python train.py --d_model=384 --n_experts=128 --experts_per_token=8 --d_shared_expert=64 --moe_layers=[2, 3, 4, 5, 6, 7, 8] --balance_loss=0.00957 --router_bias=true --init_std_router=0.0266 --lr_router=0.00143 --norm="layernorm" --optimizer="adamw" --lr=0.00103 --beta1=0.9 --batch_tokens=[32768, 65536, 98304]
Below are experts of layer 5 (counted from 0) of a mixture-of-experts language model. Rows are named router (the router's row for the expert), up (a neuron's input weights, with its number) and show model dimensions 336-383. Each number is 128 + 24 x the weight over its row's rms, rounded and kept within 0 to 255. Numbers have three digits each.
Before each expert's rows: a language model's description of what the expert responds to. This comes from a sample of Wikipedia text that the model never trained on.

# expert 0
Description: Birth-year openings, connectives
router:099074144101155093132118149149087137149108111120178145094128122119153118153128105146145131164163190155140100081180148113123118112145104132112098
up0:115144120126106077135123124128111118132144126152171137134100093110111118116145154151140138128150142097110118165153128121111109139137126150164120
up1:196111129110101127162155106111138152150143106100084126154095098101108141149130184115173121111156114156174079092102094148136148140129142109128118
up2:171141138138140141117173089169130130121080131113140132129127150139115093144120133129142091128116164115147133113116125162140139143131094072129094
up3:165182140165145112088066101150108114167129117114128125119142108167150176158161168151089135109138154126079138131130125139130088142196140160085166
up4:150117127125127119098192115108081131095117155124111136130152103154157137119143111152121115147145110134149130088147120110119128074157137196122079
up5:123161145126099116131133134154074185112165124129129143144115136127117140131131160098143144153157142107130122125146110143156150115142154116131167
up6:101156136133153120114117126135139095168122143120097143156146141122144134124104135147089158143142132112123125137109122117156075112107131091092084
up7:093130141184122116150138109115114103114135091137113122134122116084110181139104114132121126130140121126090164093132117093130151113149157105095074
up8:098152145120104111142115157152085162116135155092124174180146129135111132177108147155133148116135109120173093104057074107118089116074117127104140
up9:182148145150090138103165150093110154144144087122149108098115149120124136144152098115092150164151104126141143095150086132143138067115126125139118
up10:113123127169125142087141102120116101118148117132164125127144132097135148117079164171103127128142142114129160155151102092128100133127128086143165
up11:176127116146108081098103136126154140127141139114166140134083120160160110146144129122137137126107105133094113131165091138144149135139130139113177
up12:105152125146085151118134176146125171096129177138100176136084105142120152113118081122131167103152105116098139143161141124117088078101135226134135
up13:116157141157123146171137126173141155137148099114131109142167118113114132181120165118141147108099162123167117120135148145178166120159134134119137
up14:145145145106083121095129133128087163146140101143122098149140121138093097091119128125126134149144135122095099117130092118148099162149133113126133
up15:170123160108119100107157074150099135140118108129120128114132173124119145129129135127153126098137156112150146104125154111097088151118109156144164
up16:110103145113114157136147088113127097122128132163102172139124101113171119104143098149117126133096105164146100102157155150169108133149121104128112
up17:123166121184128129069122143094127138142126118116131142133106118130150151130117158116138095163074144126096144170113154115176100129164129128108094
up18:160131124121137098105150095134104125141120171113112134111118096188178158169097120127086153141112094142092130087097160130108105115116123145109113
up19:160110126139139152154116069126156106138095097147096140116118117133107149111129120135138115096134115128142144135144182116122090148126073116175126
up20:136149114106114131122152111116115122114114144131148110127088152091107146095116149141153100135096129145148134147097119156151115121142160164138161
up21:115112139154123142060148134150139106104144161130106091129160108124153113097133126117118084150151137140162094118078127108146112152104175164129119
up22:181085111145129119152120092120115133131111113115151105083147131112127142149123155146113086154092153141107083141156096126108112132074098098173122
up23:138133120099164112147155141090163134120155105152111129138119118146165124095098122117127128102154127126135145091166152121119137192111110089132088
up24:126163070102071148086121125152112115109095129128161136133143114150128167126102125137097161148156116157096122160141124083112081144148111189117134
up25:156121151140084094131119070111131153138133133166094118127150127135117087128124112116115178108113148085096090122139151103102116111134140160112088
up26:155117176139144107186164120122139106163103150092124082138127128142100092118148170103127108175125113102096137093118142140138113092146141129109105
up27:134099147139131121152149139101070134150118111138132103134133130106147123151116120113172112149134102125112133076140146149211113103138089116120109
up28:123165189108130159179148114113096125175077091164115123152107144137095099112099144152151136120101117106105135119139167182121124119138138128140109
up29:116111130159117134144143151094118145104160104094110100164118159086142118114164134089142132144115152109178125102137070118138163131183098104156180
up30:169132157121113120139122185117099153144158093107166074111130115100130125105123097137136095139126125108118144104124139151153171085124113139135157
up31:162157128157144120140137118154117128106110150158121147138128111168136158130108181141105130125115127092116111090117143122118142160110129137140121

# expert 10
Description: Agent by, word fragments
router:062096122109133083119134137154126132139127138114112136104122127097120140129107117127098098151114088139134117119135177143112120111146106125147101
up0:113187115111101089080097164087125116122163141136147127114133122134174142123142159108106096169140144113083099152129148156121104154146127104169152
up1:134115089139101153105110141163150102158149102129155128139135167144127121134142128121137141163126104131127098110107117073146175101125107148096122
up2:154126122082099081165126139107186158119141115112108119159114136101104118093133162144074138088084123127157140119136110156161151137110148116105113
up3:106168120106088112103146085120125137099146112159173160107141117160120098148115126126138122121137139154150136122133122130169118094141122127112110
up4:117162099149070118130124143102136150088106157102097174147146152171100144098128105155132154122121109121124186117105098110092150147126139082105155
up5:101101135122139138177126126132116080131145086101048120157118150105091121145128132161135153081131129120121146085118111116186136128132110126138149
up6:162088155087135135116122137117146148132169183128130131129137175137142126130155151149121133125156126122122118131116168135121160164103094136118163
up7:106148156149151103126157081138122093132149143107136160108125112108123169120115159121163118124092143142150120137113139137104114098163145118093163
up8:097187121136144087117142098107097147133150113123154109158084123098105089106112160118142143114111140143107189132104163195130126138144121151138138
up9:127090143146166137102147125153167131116123161077143134122152098141126195143119133114161139092092131100156139167116085137124146131133154140142144
up10:087171106107117114116154079149079164140115119101129178156146103092121126130101162120084078114129141111113092108081165158131151151105119164137117
up11:160165130164122140135108125092111150153150115142150158154132131128083135119132136151106161160128121130161156110161136146138093144159097159149109
up12:158123115121090106134114109135117128117123128123120166163148121128102115134091131089169085138112143131131118153112116130140138140134105129147158
up13:113144146099092126084140115114127143135119153104114137105133132162134146141135132148130132098118145153097158100127124103108159158081114116095175
up14:117129149153126168114126126130150117112131149104137164106168101162082167152135146151181090131103149121160154133045103086126145148162152128097114
up15:151137121152116158106210178132101105115169189141167136120138113150117156151134120122084141083093111156065202133115137166177109155124162126135131
up16:127161085125114122138144145136152127131119167130178161113124137158097142146118127111128079101118159103103183150120153150120108121112122111135153
up17:163155095141152100171101130114127102175124140139128127119087133157134145140091134085132114138158111142107106130123146134137110120122091109102136
up18:093133117147139139133150136079129161122118125125102140117144148100159137105090128131157107134111141115187077147122075125170126104108138148129138
up19:142153109101094143105142119118128101146152169096185158121178140189106126140136131107072149160081113123102145122104084172141151204158134117121144
up20:093167111055151093133135099117126157164150161131125157137141094088127137125115167128140130116138133107152094094135135153128170145130178150114085
up21:156134120119121153127127121185105135081132159142177143101080131171116117164130117159123136153111088112129134188109155096126128142096154103124134
up22:160155124144100132084117094095143114132168123151132173093161145116111174141117160102074158092155117099114100135105116116131144149081128160124122
up23:112143119128126095105136079164116123111121106152119161141093115142162132069119118147111116168098161160137145085147115098146148167124175145127109
up24:155133087134131129135147129148127113083122111147135123108102138167124157098096099098184147093118144171098126124134146115117104143147142094114185
up25:128125122153142167141153123142141134140096133144106137073139116117131137139127162182149121127114101124119162145101119166116105127166170125101143
up26:148144077115086130143114159134134144129077117148149151123114119138098131130131143110067092169098098120193146104087112074161126157168156116121119
up27:121123171130147140080143037130130155089127136140103117180117118137119135116091155127184093155121150140142093163098116116131164132107132141147170
up28:115101174120154137109140158130089138118113127144120131144122112143125101145138154128128152134062106135173114095118114163151099106135118122109129
up29:138142178143157105117118165158125119175125165095130123134156133132112121158106102120137141107165139113142175147122150124175121172136069111092148
up30:111128115117098140161169147127119159188121149112108141169126149115095165126164128134119162096146143131137161107127118111118102148143089136147177
up31:150110142149126153148112141101154136160126107140144160099153154166101101118139144135113173142113119130137145131149079109121114144144068091176151

# expert 50
Description: Nationality and public adjectives
router:082098112112161094109129141124096123138148113138129166096144157111137108142123124114109082161143140200142090095121143134079150122081116146121087
up0:089124115156125128116099128132155066162135141156131126123107107088123135097130126145129087153124117101113138151139158076086102140145151146135140
up1:131106075098149141111136150168148152136131101126131129126106134137138130127132090116122074115202138112146133153116139118115176127111122169100130
up2:130120110092139112137153101147128124139133113157091153159141157132095144161134122160120124122138137119132146123133140152161089158172127126119118
up3:104111122119106157133137113133106136090129096134086115179091126139119145121153116113161110122109095118146090103150157119100139122152130146164115
up4:142170101144107157141144120165120131168151160152117128131086124130077174135171139113145089116122114132176101138129102117141123146122147136134095
up5:142111138153149106134149143093119090149141120154086122120121100130142140130124137151156097099133109148133133113153152151136151121131112081098134
up6:110100137134155142119130093150160103132130134144145125084141113169113144132114136155132148152106123135121094111142091103143088132133125128142182
up7:122119156126120150129139141089127133106114146123111151142122103116123128135119143098103119121104145107121168176126135114176163181114155144111115
up8:185139095135118124122151124142133140104162112129133143162170110124102130126135106161128142172108138128154086110147132160134145118138112148116134
up9:179126124166171105157180124115149152099117143115134138152133132158090143102122156156109138084148145107177139144109128114168137114122180152109111
up10:133152103172106125099110138141117080131176137108131142072117148127160126170147100088113158130122140154058111130111121113139136100120157109102135
up11:128144121108128119146115161113156092139094139185121122090131107135130116116135152131132112109106104149048115144113128135126137149113165124114146
up12:141120117121128108128120141127119168160087163135109127147127118113148137108126100130106159159124132124122110124132109149141112117132096126076129
up13:122145129096130116125120131129115158139119136109085156123163152160119121132090180133124155113108160168094109140122133098098111130092103149156154
up14:144104079087155133110141174139124133144127131128142117128102092102175109119107126117112113125109156138127149146152115137136123122133149108127128
up15:149106123056136154144148139114154129136115162145101096129100122161139167173094103132142117168124132123184104117135175143151129141126124161138112
up16:149161065119123098135101106114089131111143081155104159145104169132116109157134143098139137079118148166123148127111131113127096126104119121119134
up17:133126132144099109143115160153190135109128114163108100127113109176118161161138146124135111119107142129140153159093122137150146074167142102119162
up18:152149074097148151113106142111148138139128127104160152093092147135155129140112114099100103118123151097144143099163106138112132129124137123104110
up19:100113120166137107118141133120148129133124117141151120080112143146130145157148116123136104144138156123110106112140134147157152118107099124143131
up20:117135136075129133128166100150171143111111127068117178149127133096081105149145134121164129146075136104141145132155124144156163099126146142110149
up21:089124132112103133088127130108142165141150163080111146108129144137131110122134138137082125119115116102096124144107128157114103163130090122172135
up22:136136175099118116104158144162081167106151131165100148120195152101132115148157149093111131117134146168103167114105111119123164202147133165090160
up23:143120142185121162093131166152106126136152115132100131134125150135159135142123131090120123129158152096133106114135120112110130123123154123130138
up24:117151101120139131128141125116110152132124099113101146083125143143133111116057135099099127119119125125093101114130113150179149117124160077104080
up25:113118153162080133137146151175168122141102114156175109102112085142069134150107139124134122121079136165096135105117120165134108120117128127151097
up26:133104167130156163139119135124143124148122108128126147095134127123141143137089102142131128102152138104111159163086101147107100140128100139088135
up27:145129124126162141168118160135128124120147077147136108137118156166117122145156110148106137157119152135121105128143126140137174159181129150156121
up28:092134107116174147108178110163155109121115111135129100151093103172144096099097201140150105131105109152092131114126153125129124134107139160129095
up29:168115118097187117099179097143154104126111143100106133122098133131148136136074153167066158071119135156117118119136151112130116158153099114101097
up30:128165136131124178130124127173133160087162147140127109130136127136118155101120154104171120137099164085121093105099131096139133165120217167093173
up31:129105104125124190122101150151118127109099120113120127111112103162133179117122082167096110133134127135163131156158106107172125137132162105100123

# expert 23
Description: Quantifiers and "of"
router:093094144127135089124161117130108112153132114123137162082134142140149119133144105140114115170120126170143103115161126119117130118119117134118080
up0:127107122144060132134154100177086112149129166141139131181103136159137102118079159097134126123140176139129083123100163137167117123138133111104142
up1:163151133136162167066148112130081066158154131105139135174137131136154121156104168111099157120131107122093135125111105130129116116110128135126118
up2:138105085141127126098131126141118119148154136122121142152135159142088139113139105175134140109099153131148138144109137139133139137085120131119156
up3:106133142146130141122120100120103120140123128109152161143161142133160145125110165144103126167134173154130149151139110091149069131105102168117159
up4:160137139137106111163134171138197149112125169114107124117123133106070124155069142167139107113136114132094131139113124133100116101142143141158127
up5:119157214150122129088148104121149107154140174128122120135145115135126132130131153095154103130122154106137095144104142156154088162127115084130075
up6:139124157131084094102142110110123148096099102096124113062131145130157132083111145105131103135119134101133133084137109138109101113149138111111058
up7:110164137177104132124096103127111140135128121145111111160145170096080078077109155077135118097122162135150099135122079139133149142130135104144110
up8:160119172155129101155173129133135153066111160116103114178080147132119118123093129129097140103102146121115145137103136156133180114135159148112170
up9:157131171112134163092125091131146153156131162144147153158138122156104098139121131148139094092125128101147143176137127144114123191121092135130130
up10:087121123158084127131108134167125125187124107088187143123150136137073141129129097141127173153109097147080172185096072104117141117145148157149141
up11:081155102104118124159148144142143142147154093129087137108156131104123183113160140158116129100118144160100159128158157076131110126133140119098126
up12:112130083134101113136149123121150130128170145100133132121144111124144124118128150137099115136125152119119132139152129122122154164127140164158138
up13:136133112164141120117145100124108132069129075150103135176111173123099131142115124092127157077106101113122133133078096132144148108127151111125167
up14:127116131115141104139114091135098127145140160115136176163111159151142131143137147134125130155154092101167132086132151100102137151125101163121145
up15:145171141126123172121127127125124137151117132118118137104134169162119144137112142138136113150100111110103127095135111126154123117144103164147121
up16:153148115120097087114134129089185163119113153078097177144126095133089102146113146143119087109115146123072156127083117122163148162101073138163105
up17:141123173107119098113135078125149146167140177130125115147151161184125134120130171150134100123131128098131124140111094133141135124145144086144158
up18:103136152131146136129179159132156137144149116150122144168143117127086126139092108162131074148132161092145142102085138137120135144126157114127108
up19:100123164134127109125138109138057128108100076135173145130159108138138120111106156121167129123111162139127127115110131139165106086117149131171099
up20:126148130135136139177144118117134110108121107120122135119131147131124106115121164134154116078104144144107088178166119117143125112146120138147170
up21:142148149138095156119122160138154108143134162142150133129123147159133123125116096087113107130094137106153142100092142162134166145125131128124098
up22:158147116144104124165131090127151141116115105157117123108128149120125149143142116098154125113068132138122162136139126130162146113110125140128110
up23:100153151126122154099165128140138112098150156123109110162129099122105222124132122108093146124143140117134149135119134109101127142131150103150100
up24:127131123153124092126145091078145144114125078104126106140127140129131141120117183145183112122094144139110134140126120143125163094168138107099141
up25:168140134136097113187156129167110123100140109146119127168137164139154128134150191114149152106113151154126138121136148127115131111166097094150142
up26:097090150163169068123121121110107123153137130120111070137102114122071123125128158142143153150122175089105108131110118113124140108106177122108183
up27:143106159126143146124163115117133169122163139134158119118103115098123170162152103139125133160136127142166122178110124155130145164136146145132084
up28:103154148140075167127151125158089164086112149109128119135081146109156113159141128087079097166081141136130126071089114119130143133088106157087132
up29:147117108117110119115126119096128136119136136112133114136136110162158138152134083128111148104091109101108121129112127097152095112165130132133139
up30:147125153162141129174164133129174155130152144140165086145148114130124130157134135145157111103091133151100127169116147095109150126131087120131136
up31:094142131108116165124128150161103078139169104086157107109113142120183121132142160101190146106117127118122111109141123155156132126143109177127130

# expert 26
Description: Currency and markup symbols
router:089118121111172079134106104113133116139117129137105152097141117124136115133138117132151117171146143125134145106161157111126139125149110104123065
up0:173087094117133139118087098080125120104140161150154153095169136122127118140074101128160157118098108116117169102128123083115157113106127134158085
up1:154152161140114151103128112164144143126133140145166105186130114107168118126152128114110113129084128120110180149141134121180141158108115134142095
up2:145123132127102116135141107153114136142149096098122106093114130131109106142122154126155115084138136152145114146135165159117129122146135146121140
up3:124141135126136100160080104091121157140109148133140103140125150178084112103155140096090125165112150107125120137101135131105125123085097102122064
up4:107131175132157148120116141158136131103131179104103164128118113089131108079150118184154114086087145144100148097107145137091103125155121112092111
up5:145119124101113180168125118099147151098113127108131087119144149125112140142132118134106105127112158128117122144133139154125109142106142153138121
up6:110103124157084128160132113112136155111115146109113093147091104152173167096125116135095135123127138075086109121128149137123147133137134139138104
up7:116098169119133138139137171139117121126124109130100164154095131164177158080121124180098143125100089126062148089122121185102137122092142164135131
up8:150136116126119121154093076105132142086138125149151149117106175152069142126087164109117122124155104163128160154158109120128141120121156130100106
up9:138127134145155165135135145138127102094137146131118114120116140129150149100140120168154170082084124129097169137169173102116131112129145140143123
up10:129169132139143077139137090174141122108163115139141105107136112180130137094165112148167130131131156115148115115104120102134078144087125137132137
up11:154086173192114173081153128128126143116129142180176160129114103144123136113115119124142105121089138123159114111189132131133125135103122130117114
up12:132107080118095113150105096157132151156145090095168101147117120132110169126149153177115098102098121131094139129112135121117162140113138159120151
up13:107137104159157129100091131155128138129165136149109156165075114130118105140143116124136093089124091126120164121096150123151120113089157127166138
up14:179128112154135145133144135108175121101115145160111144173123107134143155092108077119117168115106116138121135145149145148160111137132173077112115
up15:125131141168139103165156115155152114121128132129136148122109191152153140178142150119118087113139150131157095152098144102138150114122126135148153
up16:115163160114142149116116164126118148113144142149109185088096113100132109115131134172101140143123180134103146117140142124113133139153144143110185
up17:173131122133106138099131150151116136088147123124106110126154083153104139100122150137115132145134107110133130113105141102166119169158140042193114
up18:129138144093137149117118181152130114104134159099110123129119099132087140118146152154124179117127158113124134137118122135093134132110111105138123
up19:108168141133141164134110139133125166100119143096095117122121135117092131075172139174136144133118149108121129133127111132123124112107122123133137
up20:133139171144124115179139093122171159175131102128124181119119130141096111143148178117137120124132145116135169108127099116098139101144128105154154
up21:093140101101113137169104098120115145170122117185111152133129152144115095104132132138128160129077111140131136116122125112132124129159099092135099
up22:126109136100108158108087148106144189134092113134132129105119115146191133090102149147121116131112155093123056107110110108126135146126101064121112
up23:161132111167133152081130087152104117113149169171087107138122154086146098117105125108138150136109133133121120105137127111146134149131174158126142
up24:150159139094115099134105176150118151157128101124128151114134134130114111122152114106108119088069139140061140116169152107119111102108101172171136
up25:071129140121150169139107157153155136092132151123144118144126090138090128089123117144131168071096136132126116132134150124127119142173100138115147
up26:115093153072135064134113160137150126083112100193106132137106120122110124162091131188163125086129123140119142058189132151136147134124158138132078
up27:115123144124119188108132129151099095092114143057118111136115088172138146145128140168116155134131161123091127166114148121129086152127103096129146
up28:130155136095122155111124178110152111123142168128121130129135151104128095141134137149183131133102119128083175107139117153120141100158120133156111
up29:150130154164132112186106109130125171143111111124109143109147124133060099104146132155171084131122156119127117060135121124133103114129145093122109
up30:116139143125117093122127079144154161144135092145141132129126147110155147129152151122149135157123121138117095141128154174130108114149104116074129
up31:149083100133099092077104116129109156101184166160134151099160105103130169086078138168174120100089104116122140148140137137125108099084110121149124